Experts of a small language model: width 320.
Below are experts of layer 8 (counted from 0) of a mixture-of-experts language model. Rows are named router (the router's row for the expert), down (a neuron's output weights, with its number) and show model dimensions 160-239. Each number is 128 + 32 x the weight over its row's rms, rounded and kept within 0 to 255. Numbers have three digits each.
Before each expert's rows: "comes before" lists some tokens at least twice as common just after its tokens as in all text. This comes from a sample of Wikipedia text that the model never trained on. Tokens count by the router's weight.

# expert 4
comes before: ",", " of", " in", ".", " and", ".\n\n"
router:099161188112120130080143158183182113067119150056087154123143088128126175157172125156139131165099119150106111134172112146102148136132059149181181129160152109165128106148159092149132186067163076178133133138205087124245147066166110138123135070
down10:143129094129135142145041155154117112135132149135109161115037118146054110097204140119079079133164118163128117124141207118138142118106134102157134153157105137093141153131120135096134077120104147147040071139140181150174174139073115106051114143
down11:168121085172059135147066215142103119120107137143109144123109126118099142147121149100137122114149144157089152131136078174146085072103129083140104135155092101116143121082141142104149115073109109095150102118126111125105145143112171161186169168
down12:157061117155159108075101134126129148096092113198152143107152143129115145135127101103163086048142149126158100114116144093122089152147172115119127132097105150127084073181058052134143107099108137076152117157165078149120157134105109125151097135
down13:134086082139089139170144150075109147063110122166159181114126115112131101101114093155092113125156108098097069103124122163160110124084130113131149104108144091144156117087143146187097146135108150158102147123103148143167052119123114169149195101
down14:113161110149109046090158132089114146151126119096160140154166138108147109175231077147186152216086155052141108074126142119097109150075140077149122144118145073120090157146095095176108097129109109138120138124144172136158117131088099155074177185
down15:105106183134124121083099109137105126130080189147110149123102102115128155130071132133136115090120086160085143122120132127103113139140117041177114118141095124174132121096171102156194132151110104154102088081099130098144114159107235057087096101
down16:112179121151048109139134186153185110120144162153118133138150146155151189099129166082136135176172124092116130189092131110108151074102137113108085156134136100205156164123112046091130126159156171105191076105156143124129099148139067156134168123
down17:074071127129150096106091170073125130126095168168134118184128110158124168127129113156176136092159105091156168134102168133046146121090146084126118161102125134104145093081149094108107118067151172117064139166187129189099141071069166179077129112
down18:103151153160163102163172115114151197107121123094142118130104097150152106117113191171130102156155087077155158115105109148134136149231141141142198118127161116135095093089125081089197085101083053162127145228131148079114172165178122114156188089
down19:156091104138077117160135121128099153127134147095121071105102160167108090159245092121181136087110160183167131141112132149132127122122146069176102149119102145091151134126172165108135121115123163137117110161107107144114116173147083130115106114
down20:115116076106122159165144064107097140090081099121144119155102110081103154152075089171103131129100121125093130148049132137126114085156107120172185107134107087130100116160129121155156150139130176187157193114094145087184126161171146160106130144
down21:173108114145077150118110148149081131070089106165149157092175135138083134093050111175124157087194109115118129119143131117105079133135132122186114131158124171147136108143087087086114120133127148154133143168107180154129078098081111062156115141
down22:117048100151108113115102079128108133133086155133119106105164142099163129110191126144136107148117113091098125098146147163132146134112137133094137221145113108149154122097096103110075131093106131127134093131093169166158101096103118132152129130
down23:123179132100171111148198178108112115120139121163132143157086115168136164128158076122097159125031097149146128144086147117147120146093127142129136074090165179154127179144140179153077118106149131173131079125141127145144147156168115119160147125
down24:099106125168173094129146108140130068148150093167096173155121124188140129167156115148121050116113122139114139113076088118174180138131130114092126123196120204087105089107161074100164103096165102106164181140122146107100154175126083121100135161

# expert 0
comes before: "-", "1", ":", "0", "2", "9"
router:095064082164131130158134119090112163131118132138135128117148123166116121117119141124143176169173119096156126164115089160169097100112072094155139131086157129079150111118126189118110128161145209126163119175101160080117075162124158128196183059
down10:171154074092130188148145134131068129121168097092150095131109134140116145102000163090131089097103152106124146097108121162151111141097105093144082103113162140134084140118112080127135159123129090121117152116109086144154073172173185120126102116
down11:093114000059161141122072076157154159097121095122088136156135155152121143107079129140152125133097122125086134116181187078151128120116134168074114117082122104112133110138088168179036119091139089147146164114105143142105085080140110091074108163
down12:160156180121148097121146125104177167111121095122118190186112153153141160142139161120078153155123108107124138098100115114151153154143166139092124117177095138084107118155134097180120134108078157134147078145112131114147146133163145123131139096
down13:086116083121081138166053101177172126136109094109079152125109052107167067163060198112109156155113129158114149095166203142115159162156155095114103112124170159103176135144141138131126154140094029141122049168143134050120219162117149133085110101
down14:147139131092096065122135132175131171172161157144101085122122100128137060134153102147117156112137110105117135175123158150088119127135150124116139148130106136125140114077103124101147088144078116111148163136171176149137126118091104099166139120
down15:142144144163052103147107129150096122152107144105121094125132173113182141098217133141082136114141122176136124092079154164137125098109145101121177108118152192119157097099072066086127128108127096080159125094130174140144088099057179143176122117
down16:125099137125079162134111086155132118079166161147165143124135157157149161126255094158167154204129146193094100095105103124151101076176154090144172121094178193113118132111169113143107138140131096115103137107138096167176131182138068130123147138
down17:124088080076115187146130169121136167137132147104104098117166116125133147121141113141055097128177112130175150081122229153122145141074142126179147129102108122072165111170100094100134111110126085185132123132176121127116086121168117147145163126
down18:172135111174203125113135212144185115113111130085113139159182159122141099119145178179073079130144155162096147038117125120100162113157148166134083041132120172106117105130185125128203154107130127163156133116089126079154112130093203106087145146
down19:155149159101170133198130167147190112099081151152093136146139124103141166113216147114158174154111076138065100106121136128167096115079109158138069143151126148096190126092161124101158134122152114140140149137159204105138185115111157129131123164
down20:078115131096155060163079099172108136164126170155133147143082169089143118115165121108170129161134158111105132143112140077092172081061123148116067120100067108118153176082079131110177128159112127132090125093114149096150101062136145152131095126
down21:140133091168150144135106154143138159139159092228155170102167129083149096141130120117082188142127110158180170152102133133161128102095121129126161141161181176117152110135118161113115147133098101082138079136102195115123125090174135105161162154
down22:114192096066169157151158069162134134078114143145147122136145043111093164043092172123118163112076161153127157150140106134141128118121119168134110108134189116140126107096108182130150149106131093132115099130062096091132096156177140144111177130
down23:094072160196168161120162124144111126146163096171180114097096117083141066163124133127126155131154145167119081043160153096137102138161117094110105093152162136221149155152166128104163206156165092164163118113138139198133186163108181093132159103
down24:150133178113077156146147138121138174139128134151137146159109169159147090116095113146111178105154109144119177120145109164137108148075176139100145159132097159140153139091103082102121170094133156104085149166120146149097213112136146124170157101

# expert 6
comes before: "1", "2", "9", "|", "8", "7"
router:195182114117158125150143129068116057157197201127108106152136122093106110078102151101132123181098134159164108159115040118099148159091182110135113113144113113136099145123100058105132098132155128156244133176133117064141067184147102148108101197
down65:088119148131212148147135157112087145073158165068119202082111069097121141116110076097199112107143122139110154124136118123130197133180149133119126146161175143120064110089134081163158094092130158117060074122153130112147167128103153147127127160
down66:096126090159117131119115143092118098143103133174140059110192111114141103079092121112105086102062117172128154135143121151091165147138102168106142138116123125147121189118158150091138108153137062055203073102140109081083144132108141150097100140
down67:154076135104088136092121135191160132118160178122085168079138184140135119135084109141152151126114154095147125147099105116084161107130158092121144162116139109128157111100114082156095102183099183110181182170161123131142138086182135180165145148
down68:146114148147185117124064125110112133124047098102152175115153133142128112166098143168118095141090136172078159114154110113149139110076140090125132145152113118123073139142167050174112087160155112095174108140106142153110188129076145134144104096
down69:135103133133149126125112081120126143172147146169128135075125084151155149151117028095153145120135103106213095120084131126053130125093141174103071111120127107079109054166078096109108107151110138127161097154162144111132099165107154162178102161
down70:158110123145099139079171141145132085086167089155147162122136132117096086115148125156167127132125126120093117154112102079179124153093169123172090104127123140129082166194135153152101116175192112178136105147175106093127180082156056124105122161
down71:133127114140125137129163113086155136119041058115140123105091129050114074104103133127157160078091185128067126124161148117116107198119052120083164086145147070104188131143086205159148146178079113078095090082141100131171093131111136167151108127
down72:155168107131127133122182125112154171105107134112146097157113078139080133076108126114125096098141104070146197085122108106159126095110131128085173163152190108084106153149101154148093169128177125089104143071118151106116135133134135150117093164
down73:159095136077143096141158160128123113133146060136125194102084106183179145169131116115140125134117160079175098097108165118096116157084154154173075176083179164118108106095086156169158108163179161086139128040157158200129130109122079115138107153
down74:149108154098164121078106090057110066137155134141132119130137084136132120154073153120185106092110117115143138068123151068144131126124151135106120140165147120138163175162139110094138170102112099122064122131122120187127154122139056082160136150
down75:135118144147090182111115131098120144110076129135129148124139120091150156114126142120099167169082091168144152098183111130116139177116114105099134124101136159131124158157090192133100142074155094096175123066150122153117116129190074138129120148
down76:104108153194077117131167142106176089173107091159191142129102118106090151140093109128130129130059166109163152107097108091104099141129144144161112185062109105105122176137187154185131118166106107134152152151148126108097083150136182120102118137
down77:168131110114128165209089066140089117141176173136133155126170150171165144144169168124196067142129058167081150121197120153162135143117112102149166119195107099114147172127155140072120108130123044137125098146116128071137122165152111154139078161
down78:128115106123099168178110102095099123131176087129074117094106082143161057130190114144078170171092148125173058177190089153174120144081111081166135099117123079084144134145101099131115083112113143141079085141062166083144149085091071179126143128
down79:152155130148128084127126142120157183053129170149165185130098084129130072118153161097148104120098154169111107106143144181044165108135117137114159116149144162129091151105139142122089123099107124139123102129119137151137139105188141175185162146

# expert 1
comes before: " ", " the", " a", " The", " his", " September"
router:098164137089162107127214141087098114103146062109109128125126144155126136088076101109121173095144154103122129098137151110152120112124119173069086087115100111131145162127101107148144127127104131163082120162125193150202170146168143163113111175
down10:093161090133108183140108027133164142122083136189127166101108123154072184105067085165122114093079134113155171120123195146187143141097168111185138147120147108090079125113129158165150150165120095126075102108133135165140114144092146096074089146
down11:102203162076158119081149146086161128149112110088079167126144139138122131141194134097158091121155155100116173147170122131119122125172133162111179175103139115153118115132133162149135106101136124152110134146080135182128073110127148116137132152
down12:058103202119129148123136140105119157160151124132165112159162084153121102076138184167132137117156124101100139083143145117112153119138088127156169102196137130153158075118118080093207136100041141087162142124137090144105153112147117130127144120
down13:144110113152145160145105122119102133152143170041082094130136141110087150133168198116174078145089174071096159085091108111040150132125154160145116145168134154114100136130096114140109132116141109128045086155221118118099091101161132155120162181
down14:108167196116079126077110130129140108152141137166051182125131099139134169161099094178148113112126071119144094138113159081078163115145094132133082157165127103145116049165132132076072118135134153078154173139101148106086118150211188142162091150
down15:128104183166161166112146158137178131132146083142102140097052106204088127111227092101130151141090089171122107126082115067137064051135123124127092114096098136111104137140174113162162108146100134135077181131191095118105140177110102127189089123
down16:168070103131142201116165153099140188105092151088088177115123144128159110175101125135094091110132141125105091078103087151133091075172146056146122156062118105137079078147124107094130126115154104142103124097060128115154197141100135148152154127
down17:107119110129143190082109141111133137185089101115093190117084133159113084099144134144194142090071143087122131146152128159171102071167179101106134107075170129183162086121089061103140138165104100109129087118171203168146104116106157136127122111
down18:174089112136104166127144078125092111143156103098185179184102124120142159110167154150226091056109190115156101153135179079128133146141108076089137110107094173115158123056159144120170155075111099124103144159144076073105151140128130148081095121
down19:097129145132147164140102059166148127099108113158134199075139161092131113165202181218114136118148191149161206205107179068106143169110127125140127157131145191112087100087113120182177202100100129125118089131106128142154130105144114097119114144
down20:141140111151145134076164133121113110123066098111122079049128094152106154189116137121134080129140139155087176148139150152134081148133063090118175180119134112095190168138113160081088095167087087085134084100128111142139093138128149128086136138
down21:073102113097084120197195111098162107124104072034150096152132108103139083126149116117163128064136103126125107100139155041114130111072162165144086142090090088097177121135149128180164112099120127136093089146131135109068129117120125083139107113
down22:109136101183237133127146106093136103134173067173158206124167136113103125075149143092089119114145120104139167087102128137137111123103121155135194121132154146160112047190118114113159129111067189123094138114177095126166140137106118150117115175
down23:052111139139125136121063120140138104147103127137215128145152118090081093098105059160169115098112089133110102141108160123111135086160135163116146130123128123100153124145173126085133091139107120061182078153181141165151140173125118090136086110
down24:166113131127188092107137161096086109127086079114110146124149154102095174020104081103170099131114159137175063177106200096178133146102159128130111099073116121112128140102153091099130117186120081115101120130116167131123097155145141085148130138

# expert 5
comes before: " |", "0", "3", "1", "4", "2"
router:146071125149074187167157127215120170116152120159083188117073116150176050173111135122114080116134085181119133184111109117065109127116144113113157151118052189083139139105130160114115114122138083125111061103153120115086109120127096072186108116
down10:088056128138170120143128098107120115102114139090092108153137124111148158061158117156068110176176117092132150084199137155160105128064160071179134125147138166120102139162117135117063139095142108176109115160110174123124083127112112152158088142
down11:120097051151169104120135172103141080124153150102146134073079117131134160076063117128118107159113107141090124132139103120125167118120035125127076107196188123140085091133166130108135140118132137104131126127088121106103139074135137113111194113
down12:187099178095192137121115118152102138150164069168112131089135146150094143141116112132156169128174197124118131165156196140115130184136149162154174133140157158159127163104164173168137146117114073119164106178141132111101159141105104137119149134
down13:171132134146180125125144070091148097140143115126134117091189084112116095090085096089084082132113095096128126163130134106126143136123121080094065137130190151159062139137113143150124165186178112145122175072124079108184165109078139112138130163
down14:123133107069133155167115108109123144109141168150084107155121127193219101133150058090101135151137132136139115169134180145065139157116096113128134064134152134190115112128136195105206091087102142101111164153127159130113102155120082096117124138
down15:101126149133157062152149128098174110111160139095166059116038105168125087149147101146088094118165189089137100103127159096136120139210109130079139141138129096108080118123159153085141132148116110097115135109138123159097104113139128148134141116
down16:124071112078158143122093091170101085131152100105194113164119097186137201146074122122152051132061089128180134127115145122115113124154154117128168104137161126176129119111105142159109149138168074121126134234110102100105135126118157120055170095
down17:086168158071167171140195207147183126093117117075148106060161076127118091119097156183115134104143188135102195109190119118087161155112115072152087157141125118111161092067146135158086122118129140168124091089169093123101165223101140180123159190
down18:185145124075105170083123065121113117143095146137173087160075100096117153177120155119145095150142182134112068102124115102160134110122130193164176164167143120172119114105149110083104118168105123127182119109167105147057127137111120119116128107
down19:110098112157104141135101156131149101143115071130147105164163096109125145127100140178045177128132194150159136140081095092139108131106171178093119124120182116130100093098181106150102157094141147158136155154172085186138099111092156097114131077
down20:086154163063149140057114119152190117145108163081099074142098058128153115184155090155150105135055178112116149053113093194120123140068118149142126120163106138108166125146117161147105100092109150149124062129158098130084092101151182104094135132
down21:125110074109145112179153183106128088121136125118100121146106181116140127170152167080129121089086178086115118168124113117087113145090100155140083179128152081132095180112082075167122079119128083123093137128093077127130118120115128090153147147
down22:110082116119096138136110116150120112146093115148151127111088102106182109095044153110079158131145100137157135140142082106158155090123089148198161175123171081088082111104121132134147151123101152120080081149170055170143118123131161149109208136
down23:081124151148094200154103092097141119181125128162078148106115138078160093124142122167076106113146170096100132135107181124128099113138123133128119174144093139078157081142126114136082118100125111118146112181142149150092059138107170139129183066
down24:124112115153134073145112155152168120180119131110077091151163153156118118144161180102135183102117156180137127121162172130104038110118178129189160167141132167146175106089201082158042137129100147116153159103146118069164121140153104133137184097